From a checkpoint of a small mixture-of-experts model trained on Wikipedia.
Size: 12 layers, vocabulary 8192, 27.6M parameters.
Experts: 256 experts in each of 12 layers, 32 squared ReLU neurons an expert, 8 picks a token, a softmax router.
Below are experts of layer 5 (counted from 0) of a mixture-of-experts language model. Rows are named router (the router's row for the expert), up (a neuron's input weights, with its number) and show model dimensions 0-127. Each number is 128 + 24 x the weight over its row's rms, rounded and kept within 0 to 255.
After each expert's rows: a language model's description of what the expert responds to. This comes from a sample of Wikipedia text that the model never trained on.

# expert 49
router [143 152 128 105 145  85 105 107 169 177 119 146 118 171 113  91 133 155 139 143  70 156  91 110  90 149  87 147  82 157 104  87 129 106 126 152 140 108  80 157 160 116 116 136 160 162 134 108  92 122  86 177 147 118 119 111 117 134 107 146 113 123 174 132 132 112 126 138 166 136 183  95 142 156 125 120 153 128 112 115  99 129 133 141  93 126 106 145 125 139 110 144 131 116 143 113 103 105 147 120 167 103 163 121 139 142 139 121 160 150 135 146 163 151  97 104 124  89 124 127 145 109 126 100 151 125 139 118]
up0 [111 156 112 148 148 194 110 116 168 109 133 113 128 116  78 127 107 101 138 148 123 150 104 141 115 104 118 136 122  75 125 136 147 114 106 104 106 164 136 122 138 141 161 105 131 105 107 149 166 104 142 161 120 115 156 141 107 115 148 166 176 124 161 101 158 154 146 141 142 119 117 141 135 155 173  99 161 110 148 134 100 123 154 131 115 119 132 146 161 105 133 134 126 189 119 163  96 160 127  72 111  70 120 165  82 132 143 118 120 152 136 119 150 123 128 133 127 117 115 132 155 167 147 124 140 177 151 121]
up1 [111 136 138 106  83 126 142 121 128 100 141 139 118 121 114 158 163  78 159 107 137 183 164 117 139  77 130 118 134 160 167 143 119 112 144 135 132 133 107 163 125  99 150 148 157 142 183 143 121 159  92 110 144  94  95  91  99 124 115 175 152 127 133 155 116 163 175 106 123 114 113  84 182 174 152 136 130 146 106 165 118 131 142 115 128 122 122 158 114 128 136  83 150 141 111 122 105 113  87 130 105 141 132 133 144 119 141 117  95  79 170 119 149  95  99 123 157 122 116 156 130 109 136 122 123 144 125 140]
up2 [142 155 142 105 104 155 167 108 149  58 100 145 183 109 118 117 134 153 102  91 140 131 147 154 151  87 123 149 167 135 153 134 145  96 154 107 102 144 113 107 114 150 112 161 125 136 128 144 142 133 158 104 147 157 152 135 154 120 138 124 118 128 122 159 117 164 130 102 108  97 113 133 136 149 155 117 119 168 147 160 141 128 171 114 192 169 151 123 163 128 126  97 136 130 103 133 158 155 125 131  82  96 152 136 137 120 149 172 146 127 175 142 133 114 128 138 152 190 157 151 150 119 142 119 129 123 123 156]
What it handles: Particles after verbs. Adverbs, particles and quantity words following verbs or prepositions, such as keep up, called up, growing up, produce two.

# expert 32
router [148  92 151 108 142  99 144 124 130 122 116 121 129 112  96 104 105 162  99 108 173 146 155 128 154 153 119  86 145 117 170 144 172 119 142 126 124 114 121 100 128 114 125 106 130 132 113 161 109 113 118 162 159 117 124 116 111 143 106  75 153 129 151 142  73 127 156 130 122 115 100  94 147  76 120 135 117 115 165 110 122 145 146 102 188 125  66 145 153 157 133 137 106 144 140 134 144  95 129 173 167 138 152 109 144 146 157 145 131 167 122  83 137 166 139 154 116 140 153 134 144  78 127 112 128 130 174 110]
up1 [136 174 160 146 141 142  89 125 107 139 157 102 107 177 101 164 135 114 101 125 164 119 110 158 133  80 149 112 118 123 149 117 140 128 117 123 111 146 134  82 128 148 144 100 101 111 131 133 151 136  94 125 152 103 154 120 167 123 156  95 164 132 134 129 143 144 117 145 135 117 108 122 116 108 139 173  93 161 181  95 171 162 207  90 130 137 141 125 129  96 157  96 142 158 139 147 154 124 148 136 136 139 159 144 129 163 133 127 125 108 125  96 177 173 104 101 163 122 145 129 118 123 124 137 102 150 123 140]
up2 [156 123 141 117  76  91 109 147 111 146 117 129 195 104 145 172 144 121 159 125 153 100  92 160 151  96 153 137 162 123 188 143 183 152 141 142 122 151 126 112 172 144 125 144 129 121 115 131  94 162 113 115 135 121 109 119 105  71 127 159 121 149 127 109 143 139 134 135 149 134 109 134 168 128  94 107 106 158 121 126 115 129 149  77 103 105 107 120 103 115 151 139 105 157 131 107 122 136 122 113 127 153 130 156 107  92 145 121  76 102 169 128 137 117 127 143 145 141 159 130 120 143 102 134 179 154 131 174]
up3 [145 155  94 127 121 177 144 153  91 101 134 124 150 118 152 173 112 122 139 153 160 133 114 129 146 133  90 150 136 146 155 125 119 120 128 136 126 107 137 166 122 127 194 177 135 180 139 114 148 115  79 128 151 133 135  98  93 153 120  89 132 142  61 136 110 126 139 146  90 108 136 108  98 143 145 144 110 141 139 162 151  78 109  75 156 110 138 179 145 134 114 113 128 109 130 122 113 137  97 147 152 158 122 130 163 159  99 138 157 142 102 105 127 141 120 119 134 156 102 144 148 139 176 139 131 117 127 160]
What it handles: Mid-word pieces el, spec. Word pieces such as el in diesel and themselves, spec, exper, determ, plus commas and slashes in technical text.

# expert 45
router [122 135 110 129 139  99 113  81 100 152 145 105 146 122 119 100  88 121 111 100 129  90 167 121 122 111 109 123 111 116 156 112 110 119 163 135 152  94 126 129 139 126 109 119 147 114 122 120 174 138 161 124 172 110  86 170 158  88 148 134 142 140 134 149 145 117  98 128 186 118 128 168 153 123 119 106 151 105 141  97 112 133 147 139 183 102 133 144 141 141 149 147 114 125 124 145 132 130 106 130 124 163 143 113  95 105 110  93 135 117 163 164 148  82 122 123 118 110 101 176  46 143 130 166 166 154 114 126]
up1 [139 133 131  84 160  95 126 120 133  89 149 102 123 123  90 124 118 113 163 131 167 139 100 162 141  71 148 112 163 143 145 117  95 104 139 123 118 102 117  77 123 164  99 119 126 157 138 137 147 104 113 101 158 120 157 123 133 151 148  85 141 127 116 120 100 168 144 123 146 111 143 124 160 117 189 147 146 147 142 140  94  96 127  91 198 127 119 140 115 111 141 125 146 134 114 129 162 125 167 106  88 153 128 148 123 166 123 182  94 124  83 146 143 116 141 105 123 154 101 156 113 135 111 133 120  99 103 127]
up2 [163 103 130 132 128 164 127 135 128 127 141  88 163 107 121 137 151  88 128 117 127 155 124 158 133  88 139 120 134 117 152 151 130  89 103 138  71 137 155 158 147 125 186 157 174 147 108 103 129 124 132 123 109 131 131 101  99  78 131 171 107  99 121 169 113 117 106 119 152 126 150 198 142  86 154 132 146 119 108 117 114 121 124  75 130 115 113 102 105 141  97 138 109 130 116 157 126 142 128 168  92 137 137 154 129 131 115 106 129 110 132 164 133  82  72  84 115 127 128 150 144 137 120 149 160 162 142 113]
up3 [143 127  71 150 120 110 133 108 138 135 150  98 135  97 122 119 133  87 120  97 132 160 104 146 122  88  90 100 123 119 114 132 137 115 116 148  98 138 143 114 140 205 188 143 149 108 119 162 146 116 189 127 144 139 116 146 140 108 164 102 118 135 134 131  97 132 110 106 148 155 135 148 104 118 157 159 131 175 115  84 118  85 132 113 118 139 154 162 146 101 132 143  95  97 112 100 147 128 146 112  81 157  97 110 168 107 139 115 114 112  90 138 122 114 127 136 115 115 138 119 154 142 177 164 162 122 136 151]
What it handles: Inner syllables, dashes. Word-internal pieces such as -ash, -et, -ist (Cl-ash, Mark-et-ing, theor-et-ical) and dashes, colons and semicolons in lists.

# expert 22
router [124 111 180 132 163 162 170 134 180 121 129  98 105 126 121  91 150 108 181 176 119 163 121 134 115 112 122 110 133 148 131 149 173 141 136  84  98 156 148  95 107 148  80 112 153  90 135 154 104  96 113 134  94 128 124 105 116 139 143 149 126 139 114 136  93 147 132 147  96 102  98 142 140 200 143  98 114 169 128 116 117 103 130 142 120 159 119 132 113  99 144 108 149 134 132 168 123 145 120 125 120 128 134 136 131 128 110 181  93 101 127 145 122 107  98  94 161 135 153 150 127 137 153 154  92 145 106 109]
up1 [126 150 118 119 160 158 129 113 130 124 153 115 153 121  80 122 143 107 100 126 166 143 161 129 142 107 156 123 163 146 142 102 123 138 105  98  80 149 157 121 131 163  97 128 141  68 125 149 100 133 103 136 152 100 125 114 178 145 156 109 164 164 133 143 121 155 153 118 103 141 111 142 136 127 155 127 142 107 154 118 137 112 128 116 134 153 134 106  90 131  94 149 140 163 165 128 133 136 164 177 167 122 125  92 121 186 146 137 124 119 115  70 139 159 124 161 128  69 139 128 121 127  98 105 166 113 174 138]
up2 [ 87 161 100 166 154 102 128 106 106 124 122 146 102  95 115 112 136 135 167 141 125 149 163 145  93 154 127 110 149 147 123 132 161 156 157 175 158 129 152 111 113 133 109 132 125 127 160 129 121 101 144 119  94 175 126 118 166 156 181  96  98 129  59 124  66 157 134 146 118 155 108 133 152 110 148 125 124  95 165 124 153 130  89 128 117  98 160 118 133 141 109 127 123  99 131 122 145 126 120 120 138 102 170 178 111 116 145 110 122 126 110 115 115 169 107 157 139 156 150  85 131 105 123 151 162 138 126 102]
up3 [129 155 135 137 157 127 146 122  97 113 121 176 155 114 152 128 167 166 184 111 138 143  93 122 135  99 133 131 123 182 139 159 108 112 127 136 133 157 137 133 120 102 124 132 111 143 106 125 157 102 108 138 117 132 122 111 106  98 163 131 133 124 143 116 132 113 131 109 117 157 130  96  97 154 150 165 135 141 115 100 169 103 103 110 128 138 130 132  79 114  66  96 174 134 171 144 120 157 121  87 133 121 142 149 180 134 131 164 106  99 130 113  94 131  96 135 170 112 147  89 118 154 111 192 153 118 130  91]
What it handles: Word starts after quotes. First pieces of words right after an opening quote, parenthesis or article, such as "ade-quacy", (o-ften), re-, ex-port.

# expert 1
router [118 133 123 167 160 128 101  95 169 126 107 167 103 144 168 111 121 113 119 118 115 119 153 161 107 145 135 112 125 125 100 119 112 108 131 159 158 117 132 138 157 122 153 148 141 140 104 151 137 168 163 103 156 104 157 105 148 104 125 131 109  92 140 131 167 127 144 180 127 100 126 140 150 171 120  96 127  83 108 134  77 145 127  80 126 121  98 123 135 114 176  97 113 147 171  95 122 100 143 121 117 134 134  93 119 110 108 152 156 129 102 186 184 159 147 116 115 145 104 114 133 126 179 147 146  98 136 120]
up0 [128 131 140 160 154 192 141 134 157 114 132 171 137 105 161 169 133 125 142 150 115 127 145 175 121 135 107  97 113 117 122 168 114 132 151 115 145 149 121 137 112 137 121 127 162 172 154  99 136  90 138 130  84 130 113 139 112 134 153 143 134 153 134 102 102 137 142 143  96 131  72 115 140 125 103 116 134 139 125 122 140 157 132  89 151 109 145 166 108 119 101 124 125 130 126 116 164 129 127  97  87 125 132 134 166  91 121  90 151  74 139  92 107  85 107 132 177 179 177 103 140 180 133 145 118 118 100 122]
up1 [123 143 109 140  84 135 151 113 141 140 120 135 125 100 135 118 109 106 128  71 117  91 212 123 113 104 123 148 148 104 175 123  96 128 117 132 131  84 109 144 110 173 142 127 104 139 131 126  82 208 103 107 120 163 160 132 111 105  89 144 139 127 111 136 133 137 182 124 140 119 126 172 114 167 121 136 153 172 119 143  93 136 167 153 144 112 102 115 124 117 146 135 120 141 124 142 106 109 115 139  91  86 125 169 122 134 121 139 122 113 120 124 127 124  88 153 134 138 144 108 148 131 159 132 150 159 114 166]
up2 [117 130 123 112 139 152 107 156 122  88 130 102 146 129 125 129 156 113 106  78 113 150 173 188 142  84 161 138 139 184 111 121 102 143 137 138  87 181  87 165 132 156 137 113 124 128 119 131 131 184 134 126 169 130 156  88 153 153  75 143 124 130 129 123 145 144 148 121 130  97 150 116 116 110 115 154 124 119 126 164 136 149 117  77 115 113 117  80 126  97 139  92  93 132 131 150 127 122 168 118 126 117 114 136 134  94 157 144 101 109 142 142 179 141 119 142 134 148 125 117 180 160 144 147 137 142 137 105]
What it handles: Descriptive noun fragments. Word pieces and nouns in descriptive or list text, often after a line break or list dash, such as acter, Loc-ation, display.

# expert 2
router [149 142 101 158 176 144 159 125 173 113 161 170 139 128 113 131 143 106 140 104 139 159 144 157 114 110  83 121 141 146 117 135 126 176 131 132 114 111 141 155 162 171 132 145 179  80 140 155 105 148 129 118  96 138 170 154 120 161 123 132  77 100 141 141 112 164 126 102 115 115  97  97 140 112 114  90 151 132 106 149 105 124 154 110 132 146 108 127 132 101 146 151 154 151 149 126 112 122 136  83  85 128 162 134 153  96 125  98 167 103 148 130  99 124 135  93 113  93 124 104 131 125 122 117 104 168 159 171]
up7 [137 143  91 128 114 137 105 110 108 108 155 157 130 115 122 142 131 131  84 120 145 141 176 107 118 105 160 126 143 128 131 153 128 163 116 146  91 117  85 121 150 159 122 137 163 147 151 144 133 110 117 127  82 151 145 115  86 135  57 162 138 105 125 120 134 118 123 134  80 117 147 111 129 166 125 130 111 152 137 149 116 152 131 114 127 143  85 133 128  99 128 118 172 184 167 109 163 161 118 122 136  99 142  98 125  63 134 132 105  50 108 126 171 125 117 166 150 135 123 151 140  99 130 138 129 118 106 140]
up8 [125 105 123 159 130 160 127 191 109 112 121 136  92  96 106 148 166 151 121 131  72 152  96 124 133 111 122 148 177 112 124 110 141 139 120 126 108  70 123 120 129 131 160 144 105 130 152 116 154 124 184 130 105 125 109 146  85 156 144 152 126 137 159 113 103 172 146 148 128 110 123 106 143 144 176  89 115 167 122 128 130  69 161  97 133 149 172 133 141 158  96 147 156 101  81 156 118 149 118 128  99  96 119 126 168 112 128 145 132 139 121 125 125 115 127 126 122 119 113 146 153  91  99 138 142 140 106 166]
up9 [137 128 122 126 109 143 118  64 161 133 114 113 159 111 182 171 128 139 163 105 109 114 163 102 127 121 137 132 168  94 119 167 112 131 121 132 115 118 134 116 136 121 129 161 159 159 101 158 133 110 167  99 126 114 151 102 150 157 126 157 115  89 119  82 143 157 141 152 118 100 139 105  87 113 120 141 129 114 116 127 184 174 126  99 113 127 110 128  84 112  96 102 106 177 120  73 141 147 103 132 124 141 109 133 132 108 117 137 117  83 118 133 147  77 142 107 147 102 152 150 156 147 134 126 152 132 124 178]
What it handles: Line breaks, political titles. Line breaks ending list items or sections, especially before "- " bullets, plus political words like President, Prime Minister, National, represent.

# expert 31
router [100 126  96 143 156 130 110  67 149 129 134 133 136 144 157 142  94 133 143 106 139 159 104 112 164 123 119 130 161 116 115 158 179 129 103 106  80 127 167 105 114  84 119 139  91 138 128 139 126 110 104 124 102  94 143 162 128 147 136  83 130 134 132 148  82 149 117 110 111 127 163 115 125 137 136 133 158  67 122 133 133 141 127 150 131 125 117 162 155 137  82 100 135  98 134 158 127 151 156 115 165 113 147 143 180 128  96 108 164  86 155 107 182 131 157 154  90 124  97 130 145  92 117 108 116 129 119 120]
up1 [134 126 144 121 111 148  94 121 126 139 148 137 144 106 111 167  75 127 140  88 140  95 172 170 135 101  49 141 162 125 154 110 129 135 172  99  78 107  93  97 129 158 128  96 130 144 143 135 105 131 139 120 106 100 109 142 128 109 128  88 109 172 160 114  98 134 123 123 129 104 145 128 118 134 143 136 140  80 115 118 129 134 146 109 137  98  95  91 124 118  96  84  80 155 127 138 123 106 163 115 127 119 169 113 136 153 107 115 123 106 145 152 128 171 144 112 149 166 102  93 142 130  93 161 115 139 114 125]
up2 [ 96 141  97 111 148 142 100  86 148 123 103 133 108 118  84 144 126 126 115 135 128 149  90 158 130 164 108 128 140 116 125 173 132 132 175 129 142 119 125 110 118 115 138 158 158 151 135  71 113 129 134 125 105  58 165 116 131 110 108 113 123 128 109 111 115  92 110 101 165 100 132 129  95 136 152 145 129 120 104 144 169 135 158  85 126 103 134 103 112 127 136 132 128 127  58 147 157 133 148 116 126 113  66 170 183 117 152 101 172 127 130 140 122 120 162 157 114 152 105 130 138 132 141 126  95 135 138 172]
up3 [ 70 124 157 144 106 141  65 107 156 139 165 119 134 102 111 182  97  92 114 119 102 182 128 155 156 116 158 124 147  91 109 134 141 148 129 156 115 129 113  92 118 135 131 144 146 152 117 115 140 120  75 112 125 106 128 119 128 126 144  58 145 141 137 133 140 164 135 107 106 147 113 115  73  99 141 124 123 121 169 128 125 148 120 109  77 119 138 136 155 127  95 124 100 138 136 146 113 121 144 118 141 116 112 156 176 149 100 131 147  88 100 128 140 153 135 139 156 122 151 106 121 107 105 147 147  91 165  85]
What it handles: Money and mixed fragments. Currency and number words like million, £, $, twenty, plus pieces such as a-chie-ve, ex-em-ption, mid-A-ug-ust.

# expert 50
router [116 116 133 102 135  87 109 155 167 115 116 126 120 116 151 141 122 126 139 138 118 143 105 109 109 117  82 160 119 138 152 148 129 170 100 111 121 117 124 143  92 148 132 161 122 165 110 180  79 137  77 171 138  86  93 152 125 149 156 112 120  76 142 171 106 118 140 132 143 124 153 184 150 146  89 130 165 158 125 128 117 146 104 136 160 145 120 140 118 156 168 121 158 130 157  88 119 126 139 104 136 134 158 125 138 143 162 140  82  93 110 134 145 142  92 108 122  76 119 108 139  88 104 100 140 130 120 122]
up1 [ 89 152 131 129 125 155 145 152 159 124 139 111 131  99 103 163 154 106 156  91 161 131 153 113 135 109 119 142  90 166 155 110 160 133 148 125 128  95  99 164  79 130 133 152 114 140 131 153 124 142 112 127 128 111 148 112 107 140 128  93 135 103 100 133 126 138 119 165 118 102 137 120 135 155 133 172 165 123 160 129 148  85 104 111 146 109 154  85  94 152  59  97 110 134  96 143 126 103 162  93 140 144 155 118 141 128  88 180 108 129 110 152 160  98 117 140 143 109  86 139 163 135 157 127 102 151  92 143]
up2 [135 165  93 134  94 170 154 120 124 149 176 144 112 138  91 117 106 139  98 143 133 130  85 155 121  88 104 159 121 128 160 172 172 135 119 168 143 147 138 136 137 134 160 108  87 139 140 109 149 131 136 128 169 115 112  83  98 115 167 127 109  95  97 127 131 176 162  85  98 149  93 146 144 130 144 104 164 107 107  78 148 135 125 100 132 119 133  90 141 135 107 138  74 132 119 133 122 154 118 106 104 129 137 136 160 156 146 135 105  92 109 117 146  97 140  95 117 101 125 124 119 117 103 115 108 157 160 111]
up3 [105 154 162 113 123 103  95 135 153  78 101 158 128  96 122 153 134 117 157 148 158 136 136 162  92 117 145 126 188 175 168 151 137 163 113 114 123 102 132 140 156 124 147 134 130 131 100 104 125 136  83 148 100 115 142 160 102 150 105 166 135 116 113 134 119 162 139 100 134  99  71 140 141 160 112 100 109 112 124 100 124 114 135 125 107 156 180 110 132 117 147 158 141 141 157 128 126 167 160 143 111 103 148 144 134  77 157 100 113 125 120 144 158 148 104 149 155 105 144  75 159 122 163 148 138 150 116 129]
What it handles: Past participles, particles. Verbs after was/is such as named, called, described, appointed, worn, plus particles up, out, down, under.

# expert 0
router [137 131 120 113  90  95 142  98 164 162 120 160 149 143 131 147 135 135  93 161 133 127 106  95 104 138 106 118 120  91 166 131  93  76 184 174 148 115 125 131 159 137 129 109  91  79 118 131 133 110 118 140 153 139 103 132 154 120 106 139 151 110 172 101 167 127 127 131 124 124 118 124 127 112 119 114  61  88 140 131  92 124 110 141 164 141 122 130 131 133 158 103 154 160 161  98 123  68 141 132 145 103 128 119 142 166 150 163 135 149 102  86 123 143 165 121 140 143  95 121  93 134 114 118 111 152 115  94]
up1 [ 88 171 119  58  91 140 139 144 145 129 134 153 160  88 153 134 143 123 121 127 125 146 147 130 148 145 116 121 187 110 131 165  95 144 100 119 130 167 101 133 101 145 165  98 128 122 161 134 156 131 124 115 151 151 100  89 156 104  88 114 145 138  94 103 133 129 113 179 110 107 127 128 122 100  97 148 169  99 148 125 128 167 134 125 140  68 126 109 141  96  74 150 126 132 139 128 105  95 127 121 113 182 144 149 145 167 134  85 108 112 103 124 130 120 136 112 147 141 140 136 158 120  86 136 112 139 133 124]
up2 [133 136  88 135 138 129 170 127 115 125 112  97 118  97 110 141 104 139 125 145 103  75 140 140 158 128 140 123 143 138 128 189 102  82 115  92 122  72 137  85  90  94 139 141 114 103 123 131 118 123  69 158  93 137 111 141 113 144 150 132 144 106 152 127 160 162 143 114 122 133 143 130 181 153 172 126 140 123 132 130 127 130 135 108 134 141 194  96 109 108 145 133 130 162 120 114 118 140 132 136  95  99 123 115 106  98 143 145  92 140  96 137 130 145 110 141 115 153 183 178 172 152 127 137 104 135 142 163]
up3 [127 102 102 117 113 184 160 111 156  87 107 163 104 116 143 147 117 121 125 149 167 143 175 146 142 118  89 114 147 114 116  87 115 122 147 168 129 128 139 109 109 160 125 148 110 163 152 155 118 137 127 147 122 129 158 125 177 144 170 137  82 118 163 152 124 137 124 175 117  94 135 146 121 118 116 136 122 160 171 120 120 148 126 102 143 108 159 129 114 118 114  89 133 157 155 151  92 136 120 143 124 181 144 145 133 134 147 100 118 102 132 150 116 136 122 154 176 122 183 150 141 174 181 137 108 157 138 101]
What it handles: Table cells and headings. Separators and cell contents in wiki tables and section markers, such as pipe cells, == headings, medalist columns, -year-old and possessive 's.

# expert 54
router [160 167  97 120 106 106 165 113 150 150  77  89 177 112 146 108 113 171 133 140  86 128 140  89 120 143 161 135  89 124 132 108 133 108 131 136 153  95 158 160 131 154 101 139 137 113 143 120 145 116 110 151 111 132 158 111 171 141 150  87 110 143 151 120 105 128 152 101 109 101 145 133 158 104 120 108 130 125 146 136  89 112 113 191 177 131 116  95 104  94 165 151 167 115 166 134 163 100 108 167 149 161 118 119 110 101 118 126 117 133 143 109 116 117 135 121 113 145 125 118 107  94  98 156 154 101 112 142]
up1 [137 141 104 140 120 153 161 126  95  96 124 112 178 139 184 105 135 105 147 123 136 165 125 145 106 131 161 133 159 146 158 142 162 127 159  97 127 126 137 108 108 128 146 132 106 143 160 107 118 149 125 115 107 163 133  87 133 157 104  82 136 153 117 126  88 166  98  97 135 138 155 121 124  68 122 101 144 159 149 109 122  79 137 162 129 116 134  97 161 142 101 143 144 101 123 163 178 138 133 132 127 159 150 139 133 113 128  89 118 121 153 119 138  74  86 100 132 153 128 143 121 104 129 154 171 150  89 146]
up2 [122 142 130 120 115 152 158  88 110 145  99 108 116  92 125 123 134 109 138 134 152 124 164 165  87 113  99 107 123 134 136 114 113 126 134 126 107 184  81 139 120 110 141  93 125 146 116 110 143  96 115 140 102 122 160 154 113 128  88 111  93 163 128  99  82 123 125  84 102 142 132 151 112 145  96 113 113 135 117 110 118 173 135 148 105 126 140 112 142 142 105 111 164 150 121 162 178 105  98 138  60 153 142 160 162 137 151 157  98 112 165 120 125 113  96 105 167  94 145 155 175 129 133 152 124 159 133 155]
up3 [112 131 132 131 135 165  73 121 101 141 112 128 137 148 128 109 184 133 113 141 161 150 100 128 139 105 155 128 132 130 140 157 128 137 140 144 108 121 146 170 125  99 135 172 116 130 132 124 143 150  99 128 108 149 160 167 113 152 160 120 142 139  99 118 112 128  95 151  87 111 125 103 108 132  91 155 134 134 122 132 187 120 176 113 161 172 167 121 172 115  72 136 130 119 146 149 125 132 143  99 130 142  91 111 134  45 106 139 145 140  76 120 136 117 100 107 128 136 117 109 162 134 127 169 149 121 115 163]
What it handles: Hyphens and adverbs. Hyphens in compounds like great-grandfather and Jamaican-born, plus adverbs and prefixes such as also, eventually, never, non-, pro, often in sports careers.

# expert 57
router [128  99  97 128 121 122 115  97  91 142 152 153 148 118 154 132 165 120 122 120 171 146 114 127 127 152 147 134  97 110 121 139 154 116 106 127 124 113 133 120 144 117 104 126 116 121  81 160 173  75 104  89 173 121 146 103 125 150 100 140 150  86 100  88 111  91  66 118 139 148 109 135 108 118 123 164 103  94 132 150 102 138 109 141 147 101 117  87 128 125 117 181 148 111  83 125 117 104 104  88 151 175 126 139 125 151 132 169 151 136 109 148 161 141 117  73 153 126 126 120 128 177 131 134 151 146 132 109]
up0 [ 98 172  93 157 116 130 104 140 131 123 169 131 125 117 146 154  65 137 137 126 148 119 138 137 105  82 131 155  98 162 154 132 152 134 175 140 120 121 167 134 154  79 123 103 103 137 138 159 161 159 133 104 166 117 118 145 103 111 130 166  89 140 134 109 137 126  80 106 163 104 137 129 113 142 118 127 138 106 102 107 146 117 114 130 125 139  99 131 131 114 120  95 138 135 135 150 122 123  99 182 108 139 113 131 127 135 132 128 105 107 146  86 185 107 106 117 166 148  84  68 168 155 120  94 138 163 127 138]
up1 [178 140 134 162 150 172 151 182 138 137 165 150 120  96  92 102 151 107 117 108 117 137 119 160 106 149 151 156 151 148 128  99 160 146 108 126  95 136 142 121 101 114 133  94 122 116 104 139 135 107 134 121 134 171 136 101 130 134 114 125 118 137 145 134 125 185 110 181  76 105 104  91 125 159  98 102  96  78  96 141 120  92 130  82  89 109 140 115 102 115 136 152 123 147 126 110 139  97 102 114 105 152 156 128 132 135 130 133 160  82  80 100 130 147 116  95 136 153 130 126 131 172 144 135 144 148 135 134]
up2 [162 115  90 126 127 147  98 135 122 120 110 128 110 113  86 111 118 123 112 139 158 147 140 177 154 146 149 140  98 105 106 168 149 130 132 102 108 117 123  89  81 119 108 111 134  87  98 128 168 118 103  87 135 131 142 140 137 133  92 132 146 160  84 148  97 143  71 129 132 109 103 144 103 178 127 139 108  93 130 120 137 103 109 103 140 146  96 103 118 139 125  75 119 183 173 169 125 120 157 174 118 113  80 150 144 100  99 133 147 117 155 134 139 136 165 118 128 129 126 150 101 144 141 157 107 106 136 146]
What it handles: in-type mid pieces, digits. Short inner pieces like in (Commel-in-ids, Cont-in-ental), -ial, -ic, and single digits in numbers and tables.

# expert 36
router [ 84 143 102 106 118 162 134 104 133 118 149 124 138 117  74 177 176  86 106 114  94 124 139 121 113 108 158 100 154 121 132 149 114 145 119 119 114 124 144 102 129 145 185 144 191 114 174 137 116 134 108 168 115 101 139 136 140 135  97 120 157 102 149 110 123 133 120 116  86 120 120 109 125 127 132 128 128 141 145 117 149 143 149 107 157 169 183 123 128 109 102 122 134 100  92 191 127 108 145 152 106 159 141 126 126 108 101 102 146  72 140 111 143 127 131 106 143 179 101 126 157 154 116  96 129 116 133 153]
up1 [150 133 116 138 157 122 116 139 173 159 144 123 104 119 112 131 145  88 138 154  94 136 140 117  77 125 110 123 102 134 117 170 123 175 126 106 140 130 118 149 141  77 120  97 135 153 146 118 102 121 141 117 134 119 155 120  79 130 136 138 142 144 139 135 166 119 173 121 118 169 105 124 157 152 134 117 157 129 110 144 158 198 134  77 104 125 139 117 153 166 100  87 117 106 156 148 127 150 131 121 164 107 121 124 101 125 142 119 156 118 121 131 160 125 119 120 126  84 150 121 109 160 167 162 117 197 175 161]
up2 [126 142 128  78 112 153 108 107 129 130 117 108 144 187  76 144 116 137 134 109 123 161 125 114 176 102 141 103 157 119 123 132 105 134 117 111 105 113 176 136  89 117  98 149 158 126 118 125 158 128 114 115 136  80  99 133  83 125 107  59 147 128 186 122 106 120  80 171 152 103 132 139 106 132 135  94 104  93 108 150 178 154 166  98 112 134 117 110 123  94 152 104  88 136 125 144 118 132 163 108 118 171 123 104 100 119 114 120 124 141 116 128 134 136 145 111 155 142 136 132 139 157 156 154 139 145 103 118]
up3 [ 97 129 116 154 161 118 120 148 111 131 144 146  71 134 155 109 120 128 126 141  98  99  97 137 119 122 142 126  99 105 134 104 120 109  98  89 140  72 144 155 103 112 129 141 156 133 127 134 135 133 141 114 124 145  73 143 128 105 108 164 106 147 149 100 134 138 117  91 106 145 110 147 115 159 196 104 108  86 112 108 136 102 171 164 108 158 148 124 117 139 176 106 182 125 116 103 131 149 141  99 139 151 151 155 154 109  83 123  89 142 158 151 134 105 130 109 116 135 145 134 165 150 111 150  89 134 135 180]
What it handles: Infobox field openers. Infobox and biography punctuation before dates or numbers, such as (age, (born, Founded year's semicolon, Coordinates:, and section headings like ==History==.

# expert 58
router [150 107 129 133 111 113 108  87 139 136 150 140 115 148 168 137  90 128 139 123  92 102 113 172 124 126 133 119 117 142 110 144 133 113 176 122 128 162 155 108 125 102 110 143 129 140  66 128  81 141 147 102 149 123 108 146 119 136 177 142 116 101 135 169 124 135 162 136 145  75 110 164 124 120 129 139 165 111 156 136 129 105 160 107 145 136 148 153 160 100 116  88 101 122 139 136 138 154 130 158 127 162 146 133 163 145  96 119  60 107 126  90 172 113 153 130 179 101 133 112 157 137 162 163 122 165 129 135]
up1 [141 114 127  70  91 125 135 121 125 177 129 127 136 165 122 109 127  76 110 140 161 120  91 140 118 118 153 108 156 136 122 146 115 140 126 116 111 123 121 173 171 109 123 165 120 114 176  95 143 110 130 101 146 130 132 115 115 125 134  92 136 119 136 155 164 144 129 130 116 111 105 146 141 135 125 147 130 121 139 115  88 132 124 113 140 134 142  98 140  70 132 104 161 184  94  96 149 149 152 118 168 156 149 196 164 113 129 125 105 136 144  92 150 115  79 106 159 136  81 128 125 167 102 155 121 167 146 132]
up2 [167 130  75 133 150 127 134 135 155 102 125 127 127 106 145 147 112 130 156 106 159 135 136 165 149 118 131 120 168 133 100 142 153 114 148 154  98 141 111  96 128 176 121 112  98 133 158 111 117 105 147 117 151 149 138 149 168 131 135 132 116  97 132 175 128 123 130  94 110 119 145 158 107 135 117 163 150 180 111 151 149  86 175 117 105  92  97 140 157 145 138 108 100 108 133 141 124  88  90 104 146  89 117 123 131 107  81 131 121  94 125  81 158 136 109  96 145 139 162 107 168 164  92 163 110  91 126 141]
up3 [112 159 139 144 143 119 149 147 137 102 195 184 128 128 125 130 112 117  92  91 138 132 113 155 134 129 101 136 128 137 117 159 129 122 145 130 110 122 123 121  98 144 139 129 136 175 147 135 112 143 118 168 130 112 123 130 138 147 141  91 134 141 120 149 158 162 117 106 122  82 144 121  93  96 114 149 152 146 165 133 125 121 138 122 183 111 124 138 131  69  83  71 116 139 138  92 119 150 167 114  83 150 147 179 153 151 133  93  87 147 108 114 114 134 137 102 107 119  81  74 106 119 144  93 133 154 133 127]
What it handles: Medial syllables, motion verbs. Inner syllables of ordinary words like sch-oon-er, p-hen-omenon, bro-ken, plus past verbs such as went, entered, and coordinate prime marks.